Weights of a small mixture-of-experts language model, trained from scratch on English Wikipedia.
Experts: 64 experts in each of 11 layers, a softmax router.
Training: a variant of Muon for the experts, 426M tokens, 6504 steps.
Below are experts of layer 8 (counted from 0) of a mixture-of-experts language model. Rows are named router (the router's row for the expert), gate (a neuron's input weights, with its number), up (a neuron's input weights, with its number) and show model dimensions 0-127. Each number is 128 + 32 x the weight over its row's rms, rounded and kept within 0 to 255. Numbers have three digits each.
After each expert's rows: "comes after" lists some tokens at least twice as common just before its tokens as in all text; "gets" lists some tokens that make up at least twice as much of what it gets as of all text. This comes from a sample of Wikipedia text that the model never trained on. Tokens count by the router's weight.

# expert 25
router:152202125170140153099173137147142163109129183154176139137107118170131144112104130111153108124129087127158086092138137130091116162170137201090117149166145081119101168121110098163080044113188110063128079113097106117110121155169119125088126145142068093090124107106143106100119155183136164171158165146137123089177136123116125128141206181139090137140059190156174163199132137112132122162146
gate0:097135124094153124113135165087161090135124168111112120152110147132152117114158178164168229124132109149121092143163181169123182120106153151159132131151116179125068170185161152144138136123158091079166069105124125139201150112144068169057092139169026141167152152135103087154101115085114143088123150125191067117135124134101118139121145132100089091115143096148114092141117165131124138128193
up0:153147101102144150137153179155156112117152159128115111154117129137110140080160184141164096147089099149152099117162119160126124148103129118135180104194119149110101193112152155179091153170081168098153109143141098149084117136147146158093090146125060119106134202135143152130107072201127127143119135171080173132168093091135146059072182103096019116145095117121145119089107082078150169112137
comes after: " |\n", ".\n\n", "\n", "a", ")\n", ")"
gets: "\n", " |\n", ")\n", ".\n\n", " \"", "|"

# expert 41
router:165108101107205116101162181116172109087078169147140123067157143127096158133130168138111103134147149086134109119095121143100066173184142150148195149119105130155092155072190174118168111184149089137159133137112151103138113104160117113139115207107083079156133100125138113092138131142092176139118104128119106115176138169073096102160083133122090111195138090150122103175163156104170046144140
gate0:117164129134181101085137137107163153136079119146095092098133152168110117094106119107129099121124155179112140074112123063131147150126093146104173109209120146101072073167144121103164200162142144099142125148107138132129214091130141137174138151106107098097215110117064175140109100183163106117131159059113137121110141074106156143164170114172113115160128157075122156121173131164195127137169
up0:123097129109108206177062114162100091096114150132085184131127062140111089145169128124133151157109111089090139138110131189119148170075132128095120085135139091145196128083122117153157107089092078150097127151080113121174101131118105108093187143127091091140129109143136131120205145077063114161087096148147099130159152151189088082097102144126129156102142094196068087105103130154091114169133
comes after: " |\n", "\n", ".\n\n", ")", ")\n", " |\n\n"
gets: " |", "|", "-", ":", ";", "=="

# expert 63
router:135168143162107155110126115129148123137100084162117088123168091123112059079122094142111166090113084115169108161142103094102175120105145107106113169177184150150122122132105169087154069092069142122128122106113133190186146196204137097089110156101106093159107085179153140112141107091091120142207161180104121155145083125125148133151069132146143137055100099121115109169159143068127115127186
gate0:109085178146145126146113085090146112130098043115193083125156165171145131097087095095071117147123138172072124155135094161120150147113167149126173118164141114130132133149105133113139137158132122165088109132170088114106110157116111068116093111119131118129150145127105115187169128168099064055100125116213173131204089139122136069058083073119162143103160140148134065106080129112115117125164
up0:171118139143117166087129064140178136128059131090104167141134139148097124129151140144167136135086088104115130196076073059073167095074201110163134156197135142104100125109099117097165127113143077110130123136111079103166143076109091133115087158163151129135114119101167144104122082178147137124126189120044091146154086160103127159132129125118075115082113114117055078123154118132128100131176
comes after: " the", " of", " (", "-", ",", " and"
gets: " S", " s", "S", " T", " M", " ("

# expert 5
router:151159109125146075176172066086091078121118159147143185112081091111159201109124099148136130149098146113141150190156173099095147126160114064128103121126146132085146089109108136051131113148115130140169147133159081122156121183117149093128118106074126143172132106156155147114084111193137152114160148122116171242162133081105165121168139089159148140056110100132155126101129135161144100092085
gate0:186149102168125152128149123112179163098111149175193143166112078132135146103075119099119101072093180113133119155194102118118112118182135100130162075124077184157072137133112138134103085097113161173157133124124097088161145139125188134048097124106079128167123114129115167134112124170157067124117119160163129141176092174139147159171177074079094137186089120139148156109131109074192129118129
up0:175106116186208186098113163114141142114162142145156139102141117206138120128149112124147125105091139155166121105131100104158135104128130128121138127124076146134123158104123132145098207192145159185193152090179122104135135135110099095140136155055107157109044081133135147116141168175034135186116108097132173127129139176157132169181176122148108133115110102127087145083083132177124109139176
comes after: " |", ":", ";", ",", " \"", " the"
gets: " L", " l", " H", " W", " T", " "

# expert 21
router:165124155127142137120175147087184094105133108145093114115117100096155099161126112156068104131130132118077156110115119191080198068135136095131162157137098153159160145090132143090111191107192128153135136142195149168144066137127143108124160138130128158129142147120138055115105141120088141138125147153105118100137097168117152111190118179048144079173138125064090137212105145050125129157082
gate0:108134112156132180051162111118124083104065099103078140103122065156132063141096111115128113170117084177110150136052136061148125173180214183081134103174149177108131139151135141096161155145135123097096085131103154128100110159104115164140053172143109086088098126116095128091115135143163099133118161156193157131128129164128117152105137081129147123113131160096102140170166176130129190122116
up0:150097154154131147154111109080136064124135179125142133115146122137172130143116149164148098038167135138142143212141120106123169034112085131138127155093100179101135096125125096153118108128126065120138152130090127150116098118126147147167080112111141174145101120090155166152065113109081193088112075153063092117135123084147148123240148170143144085149115149123154110130084101132134156181103
comes after: ",", "s", ".", "ed", "es", "ing"
gets: " and", ",", " or", " but", " of", " to"

# expert 55
router:151118207082163092112190103170116138128097123127172160173116111135146194132131141132160103112157097158136117132160142166144098193116178148179118102141093094107062117110125121113119110222091116109125154172132067160063190138107135206121126143146094146155176130191155108132112131138126108156133124095074108122173164118163106090150151149135180158152122142179127130104097137081089093163085
gate0:157091142105116092200186087087104129117106108177120140169119129130107185132077092162145109164128168099128150091135077177079108137096065135135162068150147098177078113118151147131125162110155130136086131106101127121126127134068080164115168102076089163113109075146132157133202141124158142169121174148105146153131174119216103103105115118139168195099096134161145144178057144130121149110117
up0:099098093182135144129130095118163140152147146138091141116146112072129100115171123117126166057132144131107164168148165037155128106114156087229131178116131113090126117178127138161149079206111141154094106098144190163160089129197148097159120132182122117137109174115133110116173088135149140075115107122176200089090112156083140125113116132102108067114100114136157129106187125152185141126124
comes after: "\n", "201", " ", " |\n", "200", "–"
gets: " |", "-", "|", ":", "3", "2"

# expert 62
router:142154127109146180175244183152111092135119140124169152144174137132111161135107199144140095111178104146158135169162130108152120198163098169098147060134110120119113164136166157109112124171170104100172121115126074130119084177157127174087120160162104073128107111109197132117149114100153087132159119187121147119179172140159122136173115129117139120150129159141120133196171109175085167173140
gate0:133120118124146109157135115163105116105134092202157148147097179097118162130113087146194139131147149141154102144157137090165168091109124133180135101130131178197147146118169068085135105043117075149084118129097111155139069115142096154189137107137132103116128186182123159146125145126103064141141141137095095148157144136182147048119150086143106069148105192134144178160100137170134159051114
up0:156140067140068150066079130134155102111119145126137116116108156117125146100134202105180170077110129103146115097058115118063145121097168163100127157106131138106123134161106106125206190105140151129123128080114129123080110161107157086156165057076127150184152132156120064108101101112161175146078168149106129105065066147053101140160133135094161143149126169108123120118084123164158152106146
comes after: "0", "1", " |\n", "2", ")", "3"
gets: " |", ";", " |\n", "|", "\n", ")"

# expert 14
router:181109116127102156091105134136173128081141098161115073187186154140147158132101159079152144199150131106173122111113109182130168054141150141139131113134112087127133119087141171178074102112127153160211134107111129120206122120074146136167181159079183200148167121137059114120118110166112119125112189116115126090166118154086163100135159162091146113137155139093144114098152137093117135088093
gate0:133132102092174132137127158127132145100113100144122086161154113151108116139120156132089135172102102127096148130217099185107195159130063159136113178147106131121123154110029136201160094121129105155136104133134166121113101109088111125094134182080110149137148121124132156094168143171170114108074164125090154090128122108063125122113147101145173145186124121140098177132048095106094120216187
up0:140143115071151109231121147167134181109096100098054138104124186130105100103095178102118168112164146140105114148117169088164201145138105160180133112161123139128127218209172116131138112136114115107163184132155130113156169136162130157136128149178132151109156120089042133125153106126101124137118117164168129107130150129145086134174103144115119124094102178100182191149183145128123081128138
comes after: ".", " of", " in", ",", " for", " to"
gets: " the", " The", " his", " he", "'s", " He"

# expert 27
router:184124087127116089149162198078125110120130131162149106115072162131140122147095166154127177147098083103143074138094077111165149125085117108162103158096085140160160157153186075140208055158111093126090093119122117183109138135146126087147163121150084126096093073121088118142071156137137136166120161130130105170130133073113147127151078104072157184097164136173130105080079157083136139120091
gate0:122113158133084038114163126131118167149167156187141076146166116131148188122157125109090169132133134119099136110165113099135177180155161120118124111145104125191136132098130125146136118105047148110125157142126154081172176091166149095129169104140128122084171130038165167094115147143099176151107134154132050169186103048140141127180165112161148103191115178138106146097120136134134125154089
up0:149145117168114174091131126137085114087083167113139150109133124130098126160122122146126065160087157181177139108166151166111149173142088169141130176139149086105120181144132077095141144137143097127134071141104110122080139079140157138112111149179161134138116177181128109123146104076109050119145086059078127108059188222088116175104092150166126147093089096128129150124120113140143152053115
comes after: " |", "|", ";", ",", " in", ":"
gets: " ", " (", "–", " ac", " −", " ."

# expert 8
router:152086102165131105146157149092161128095118121144130149145193119197096103137084092066108124238120134107122076109155149170100103173116115189095169162135090193128141100142068126116097126151165116100097190122079132108102162133113175161136157164133141130151143144136110173094132064080100181116066136088119119181127113094093132118126147145157150119098128139125097126047129135179122113115086
gate1:178090077156176138062140043102146118188094157114123153197141133160074126122097139104198113127107124099145163086136142117132106132138155129144210102137155132125151135110140094112108138045139087163115182109152039140126096070172172143142111167119114100160159073098169173111154135128085147108145116073099136125136150109105132144097098118170178140111144054147123160114098137140101118142130
up1:168154088072158118046068105125112188138088144174121128084140138090129078094166123091127136123144096119138076094083075147074140137112213139119147126157099101179115140184077127138127174130108152177136116123172114182135124157059115117101101109135155171126222121175148158127143134106137169093131129106150152120105115128200106157115139119156146121089155109125145154119157157135115073131059
comes after: " ", " (", "–", ".", "8", "6"
gets: "1", "2", "3", "0", "4", "6"

# expert 11
router:132136084168195111134142074188116109119159132119120139139078089145095171081181135191106171122100142150159132095170116184188149142163110152188125125160135096105155104130098098081114143108163170096111127100182093147178121152200189093108114139126132139086158090133156158116176111097150140111140179142062123074132170055120102160148119111166153117117110074107143132108163131073128145155172
gate0:105126132081146238168207151162138084108138096134148083174206087133116135133137109145099134144104140118138166144155119162103095131161096075135113111102125134095148106124139097161129131140112144150155142092156109192195084154103201118096108056087145075137135121122096152101075112118074110069079178107119100132165170172134177081122160126144140118124111133121122137100095093081085132152138
up0:098102183126130121131089111167177171120123174091150104160146148138076145143108150109162142070068103097181160169141162150126140154105132128103133107103216135130131108144145119191122110127161130137147153078157161105138097182150106130068141094107127114155132139125105105156079132046143095170129142161175125112163159175141159095196200059107120074077147144170154172143059140116115141142114
comes after: " |", " (", "-", " A", " S", "|"
gets: "A", " C", " A", "C", "E", " E"

# expert 51
router:161139104133135078116189111130102117147145129147130122163100163137096148119136133107147106162045053136174116113137133073152128162097151145097161087132113139103138128059169092137104114141156150086180154090066119111193123099185118088129190165104161154153177097194141102181112087076122110157087110114191141118107177139132116085092124127118172121102110092069110132052110124084117128088121
gate0:160137158115123121137122157106087095126111158133140144159126195098088090112142111102106130093103098115159147080104054149103117152138155105139141133120098106204085116050124109118100091107173104114205121153129149182120158088114135117134135090059092185099175083144141187177147127115144133151116120152141170108165163086146080154167147094070151104180172133176087072149127078129132081079124
up0:155141144068146145054166156113110150114085183133166062085064146169153182119097114155126082112105115143129101219129181199122087122051158106146134126124162136144130144133109110112132147146092165155146113127129150159094107131111128200165166145102101178137123096179108131140137102134072169170105170108157126144184172062136102161161133165165128146091136111147129112104133109078104103099163
comes after: " ", " (", "–", " |", "|", ";"
gets: " F", " ", " f", "201", "–", "202"

# expert 53
router:079095093089103124119112117090084119152227177118151145183077190134164111140167089125133126156102085098134113139165141170153128114147144188168133125148135125111146074154144096102093158172120179098076156110110106188114124167127110160108125145138073121090166044120143125116152116103126124111072130022137096123161177191119182116123138140124143114135138116115112161095147182156129144082139
gate0:110166070149107116156152162136090107142122126170131121116105217147086134074168149158106160118134115106186075149133137094116149134136176128090160084109160118175108134140093132140114113152093126157131099121181125081148134152151149135169118120145123149121061167108130116151079139113120096087108130186177103069129086057160129128112193133134159115070124180131203124126106141136016105096175
up0:111136131097151119128131105161113161129123120079187091143161114092185097188130054164155136095146144051196122122083147136117113162131121129157135085130130153126121137121205141128082138146187108168150143106103130166142152171099042076110132145129178167107115196173152105110150133145091091114052095147080150099087132099061138132154112116137122086104118120106133125092103143090074110153073
comes after: " ", " D", " F", " J", " (", "D"
gets: " the", " The", "201", "The", "199", "8"

# expert 17
router:120081132135149114102066193073159155160160141175096083142128112129055093096120135126109104117124124093160148147167179154115185065166174136105087083181090122183087121142165119177128137120117107131105175142120106159177119144087090145110143125105179092098146077079126101107158139144135116149057136102081122132115150173112203172147071150145097119125173105130115095097129147112171061112124
gate0:111121121097092109075156114106196161159147065178075209175105130148116131112106109133057143160122111115153181128124096129106127116139127113099148104089146133137089121108088142136148177079209169094104151159144172131159173176123125171107112153128148107158089095190163103136125140151051115160096091142104069108185105177101166187125132098085119168150114130114145148134140148091125151082085
up0:137104081170167100108161102151129072147184148167066134124106110182147142127166132100140145106137059175127169150181062084111125114151116135111120186132135146116106081142105183092135146168088065069134141121097157096163104097136148134122112194123119079086126112141146130058106165146188102149128125100084124065174107184103144110092163112088177167099136145144137160083094165143119140091118
comes after: " of", " f", ",", "ing", " for", " to"
gets: " the", " a", " that", " The", "u", "'s"